{
  "num_hidden_layers": 20,
  "hidden_size": 128,
  "n_experts": 16,
  "experts_per_token": 4,
  "d_expert": 48,
  "d_shared_expert": 64,
  "hidden_act": "swiglu",
  "moe_layers": [0, 1, 2, 3, 4, 5, 6, 7, 8, 9, 10, 11, 12, 13, 14, 15, 16, 17, 18, 19],
  "router_score": "sigmoid",
  "normalize_top_k": false,
  "routed_scale": 0.5,
  "balance_loss": 0.00358,
  "balance_bias": false,
  "router_noise": 0.3,
  "shared_expert_gate": true,
  "init_std_router": 0.0103,
  "lr_router": 0.00208,
  "num_attention_heads": 2,
  "num_key_value_heads": 1,
  "head_dim": 64,
  "vocab_size": 1811,
  "norm": "rmsnorm",
  "norm_place": "pre",
  "norm_eps": 1e-06,
  "positions": "rope",
  "rope_theta": 500000.0,
  "rope_fraction": 1.0,
  "qk_norm": false,
  "attn_scale": 0.125,
  "tie_word_embeddings": false,
  "parallel_block": false,
  "init": "normal",
  "init_std_qkv": 0.0667,
  "init_std_o": 0.0,
  "init_std_up": 0.0667,
  "init_std_down": 0.0,
  "optimizer": "soap_variant",
  "learning_rate": 0.00455,
  "beta1": 0.95,
  "beta2": 0.99,
  "weight_decay": 0.07,
  "lr_head": 0.00775,
  "max_grad_norm": 1.0,
  "warmup_steps": 200,
  "schedule": "wsd",
  "decay_fraction": 0.642,
  "decay_shape": "linear",
  "final_lr_fraction": 0.1,
  "batch_tokens": 32768,
  "max_seq_len": 1024,
  "doc_mask": true,
  "z_loss": 0.0001,
  "train_tokens": 297500000,
  "max_steps": 9079,
  "dataset": "wikipedia_en"
}
Below are experts of layer 10 (counted from 0) of a mixture-of-experts language model. Rows are named router (the router's row for the expert), gate (a neuron's input weights, with its number), up (a neuron's input weights, with its number) and show model dimensions 0-127. Each number is 128 + 24 x the weight over its row's rms, rounded and kept within 0 to 255. Numbers have three digits each.
Before each expert's rows: "comes after" lists some tokens at least twice as common just before its tokens as in all text. This comes from a sample of Wikipedia text that the model never trained on. Tokens count by the router's weight.

# expert 13
comes after: " the", " a", "-", "'s", " of", " The"
router:131183111146140135129083122112092115112138121081150147139136090158128098139162124127126130171122099151158113122153104123102094164086156119120115112142168148117089157094133153149138102154148182080133148174113106161110117142151176132161126130147191141109102148099132143132113144163154117152129113113146170137136118127113097092126131120110137155144179128096138111141110113139164135118123
gate0:190117124130090101144111131094116116086159099130118117143112116130126107108136069092111147131096130103134121161160052130108157144099134160125145132133137129143113200155156156136151132172115112128156115165106144113087125108086145116119116158083116170110115131146134132170122087102154149095101094126136123121139140098106133105123115150136145105091108135154155129134124141137152114148139
up0:080113122177120135101135120180118138135154123098123142106159123091110132131148155149140122107130121130102086135149116154118121142106128135131156073075144124108126153143131126145153137107065148118146135058147135127112167127156123129087135114141135100105114142181116176105157164145112152119132122137105090080082142105123113137132137135127122123138080140105140155116124133159149099092082

# expert 8
comes after: ",", ".", "ed", ".\n\n", " of", " in"
router:120116153144106113132182132147122120054155101121120124109127111174067111164182117154150133086126134112117140125131127107121124137120072119139122105110131109166129121114129155123146114137097097112122131123099157073114135120113129145114183092110136124142096148081148109164108103139145179136125117163113087162190095159140118132115145123127101108109118138092145138130150120134135133115149
gate0:135124150134118123117125149122115102081072136131155085151123088104077111166190132121154134108117106095110107154118132137125152136103120137156135145120126128113116109150143157138128148148118114132111090126124149095099139156130143126179141147096088161096090119099124127109119051148133169083114135121151133164141134122096154126139124178108096128099117084164141112113095140143132126104157
up0:134146133104095133134141112123106091129154128123108135156135133159183112097129137163121116144172141124133133105126177129136121135103147129105095116094189156118143161119130142155129087165079118136121115131127090117108094116155112139074084079157121140147105148108105124092129164126122141114141152100159168127140177137077127106117161169106152122152095163130120089102121133150155136130121

# expert 3
comes after: "-", " the", ".\n\n", ".", " of", "|"
router:103171148179162140100158108157128135085129122149153148098104100149121149162169111143140127142132101138168091113152089139095097111121142110135146124151132109172129105139162138123138104159107117124122153186113127178094136117139134101143160122141149129132118089099141094159117157109168128146136127161141115170136123150160133137139151127134118134114113160062084142150170137098127132139091
gate0:100151132097095126124125115135133129067111149162137155122102135099128126159120068126157105089134097128123112103159087134150122133109109141093114115145137130147167166148110161147121121161137128105138116161123137171166111154123158080180142170116147105100102128103129122119093106111130135121161139129125069142103083145151131138095143134101127127110179139125093106155086164128132158120141
up0:029136165149135124094122131105115116131101102111174111104134152119167129116093129139152126104099110128117153128133128163097122125085109150131118104172123125121148115110122122165137127124121126139137075141117142144167139184142159127149114118100113146164112125139149105154139107110149158158139102115125146170149152133144171142110142120166082178124102135136100127148123139090157141084151

# expert 12
comes after: " |", "-", "|", ":", ",", ";"
router:130119120115145168151162097131095132080081132152124129136142106119137109153133123083183141087141109154133092123099115187132118154127175131109123113119097116114094130107147086130145118124113131131097150134129156153127082116113109106137190091119121148096116127104123086135127130120163149145128177154164112102162108118087116104121146126192144132118126146119161133140145181138143120119146
gate0:094088136119146152176155086118072126125123078137180162126078129119123112161136063129109147125126120142109120125131169105130119146101162113117115146131145131087109136103144123159127149158120121151130118125148096146105115127088145141149092128098097117093133102116126168103121134079154149134132138138100099130124149066099128126151169159118123131081079121130125123105121132109103105113160
up0:095077122139166116108115130104129143128138093100106091120130127125122134149147151082154147121125139110161107129160143114163130140137101102055113146137120155126113148120100100126087149112128143108080076149108122152086131107101093158130082128176124131117134078138136144105146100133114148128125167140130137127120090096140120107124118144167108120108105140072142158155185143136121130124085